Below are experts of layer 5 (counted from 0) of a mixture-of-experts language model. Rows are named router (the router's row for the expert), up (a neuron's input weights, with its number) and show model dimensions 256-319. Each number is 128 + 24 x the weight over its row's rms, rounded and kept within 0 to 255. Numbers have three digits each.
After each expert's rows: a language model's description of what the expert responds to. This comes from a sample of Wikipedia text that the model never trained on.

# expert 9
router:158102146124150130164107141138131176153143105107159128095118107141138150167130157101165145148127145140119128080160163176097080165114077122086131141121093143080152157120094125131144104106147112
up0:128127127159118184138135085093120070124109160103143172144140160108079143061195131120147152101103114128139132131139088158115111115120155115139138131140174119105139182119153094126093154103116124
up1:129138197145134132109117129080090130097107129186132107099188133092115123103161138167117120131147160112063134118150141122164135136120138140119137129138156125129157120131104147080123140146124108
What it handles: Early pieces of names

# expert 57
router:158124114075170120143116103160146160150153133118164116129118112155152169136110160128133128169115146158144094107165135168092093102147095125129160124131129153109155119111111159163117110101138112
up0:128115106111111148151164155104130166104120146126110152101184118108151187105119125125133186072146146101099116176096138170142159065166116147141133091169134084087129092140126126146146106105114097
up1:110112117114133124112125149121177160111115126104128118135121106141138132129120156155111112106142077102117163108107091157116139114116129100179120095149110118138108141118118156147104137114112107
What it handles: Word endings, table dividers

# expert 36
router:154150125084145128144096113174122148178134134129166120108091117162149169132155146100160119130114134125114120085144130150098121128146105125086146142087102117106153168086091132121160097108153103
up0:109131116112173147140141112138129126088102148132109116140131152153083144114107088083136111162111104114111115184076173098142122134183117157159172144117137126159143134106133132149193111127117129
up1:164162133110127137084110135091114151133123097081111136164152145120138132119155125130125106141109104153156141132140121194112188095126146109101129143140119110118150144117118118104126104096134110
What it handles: Organization and league nouns

# expert 33
router:144094100113129128142119120145136126105164114120157107116083107177168130160127146072150172128112104146162111084165139145080094178124068148099164160105104142111156130133111120142143129099152101
up0:121117116159113126113119118103117127118136129133114106118131107095101149138167100111104117158131137154138115163098113146133123124124104067133174144132091121089140157162160137157169139159084153
up1:110106103159130077143115120114115075103131133116071116117142142147149130131076157114144125131124116124108088169118103100127086095149148120167102091143129076120137127134125113149135125137125175
What it handles: War, from, with

# expert 6
router:157133114102164094151118121137118134137147126131174107136085098183146132148141149118169158150106115122130099122118131142095114118111087127102141151106104153099121158127086145126139128085151099
up0:133097138148116103127169113139076177099130100146133080159111143122163068124125140131108161086155103142138107123080108113130132144114139162185138149157107139140144125165100117108115162115109122
up1:124110133138149112153140136103132189114115140119106151110118104145114101104123113121148124105120148083133169147092083121131133143134150122129098141101132135114069118103082117083139114109120112
What it handles: Nationality hyphens, birth parentheses

# expert 18
router:150123097104158118134105113130124155152152127089172118103106093140128169133149144075172154156132149128171137098163148151114105158112088125089111132095082175084162164105103147127150125119164102
up0:131122078165146101134096136130123085108156113142144127125146137127144140117122110142144148192124150102130120096083106097165115143099113128087122125123132072141122124120138121125125140121163124
up1:150111154097091144097095125116105110151087147112089159099101184112127092106132094135086082173148109122136134175128136097111137139125125146189114108141124080103163132120145123098117107167138066
What it handles: Capital-initial fragments, table pipes

# expert 0
router:179117112090157112139093122143112140124170126107152119132080103159172136149132121069159141132108088124150141124128142128079096138104101128079137148100085140091120143096129122134105135122188110
up0:104153115141133134120143083156118147106088105115089123154140158152128131166137088198163180161136176131112148154076133138145150142164144132119146161111133122117098098111125143132099174138158118
up1:122146132150057127147082123124150139146148120140138138119143142134098094146115081144081138159099092135125136117111154119146153114158132154119128082117152126143141113161066116116132154128139151
What it handles: Name-internal word pieces

# expert 8
router:176105144075153127170116126148121128180147109093165142097109059117128196153109130099176132139127118149116115117145142127085097147086085103052124138105106174090135156100110143130159092107159106
up0:162128141133137110105127088147114104135079120162072113106122141128093159132121101138145125099122138110148046113114116150152115092125130129116127144113123058113138133113139145158148132146129104
up1:114098158127139095136133149144113110128094117162159142095156105111133140128145172157116166098125124117097163126086151081152145148115168110138138123158155098130114132092156134140105102106138121
What it handles: Scientific-name word pieces

# expert 20
router:163125084089136104128102113171116150148164126108170143110096096152150106156142139120132125149148142124145124102139157121087090153112093132069133139090112145107131153107093148143107107085159124
up0:122134168142105118124119113159120089144084118146100111153144154159177131093114144130105144141144112101108097120124141105126134123144132146119180127117116115146163106152135116133107173083120095
up1:109132127105132157090114116118072112093137130101139111120126133158120142131161166121166077163133112150132126084144167091118178137156109137140101100106155123108136082110115121117122151121109100
What it handles: Surname middle pieces

# expert 10
router:137126103097156111131102081160106147125141118112169118113115090131155154163141150055179161174135153127150142112146175154116111130115105123093158156101118148118150157148121141121123133148182118
up0:112153123140102132073083125109136089068113141140117131154161114154171104131150164129126134163149113146129125174058153100143171117167113167131145118123126106138147133155150134105128142142132136
up1:102097128143103092123131090136116129128135124084103117101146151145119156140170127119153109132160097124100108101187133145138129136102084136082090161129115106138116123152148120108131136100110142
What it handles: Sports tables, name pieces

# expert 16
router:146117108112179107167110119113132153139147138118148129122085100145147132154125148091121166141143150101142152088166152124088064138109083130106144133095115174124153184125118154100132120077161090
up0:093085150166161121110129117086123115112111152103119130136119137145129136127098098105153103117109090136117177138143138144150164133127106166115127120099096115112159143129136110098128151147102138
up1:116134143160122088122152162098145133118135110147115138116128119140147078112127138131121155115112090090144118127120103170084127138122165131104095121118146143146112090132145114129139151148098117
What it handles: Linking verbs, name pieces

# expert 7
router:154132121102163127150115111148150114130151140129186130133084119133148128109138147075150139184103145146136147112164166149108113121127107142092138133102144162091136149147117163109116130128168122
up0:132149099075152136140124177152147096134111143144143119137129158093148107095125121149149126129105114151127121145100129119127143119140125116107120134164146128151138138192144132122097163143118153
up1:116121097130139141133101114102120106137116118110145110133129118126125132116126137114134102145145111160125111131145179144136130138093122143119115179160119126114129061138138136127140155168115143
What it handles: Sports results vocabulary

# expert 21
router:155093122086165125153103160119102146137144137132147121117115096165152129130109122104130151131103125111158150115135149096094084149104071100081122167121101154099099160131094159119161117115127124
up0:163121109146160080136112117135137127172104154149143099134097137121121095139155119146100116115124092127144149166124116117128123144114116187123120123180107082153095145147155099146076162131127144
up1:063132143127137135072111170085160121137099136151085159139179113130153149133110104140124117119096137123115139062174107140120102119115139141135125120164121131147139130160153108138121125126091122
What it handles: Mid-word pieces, mixed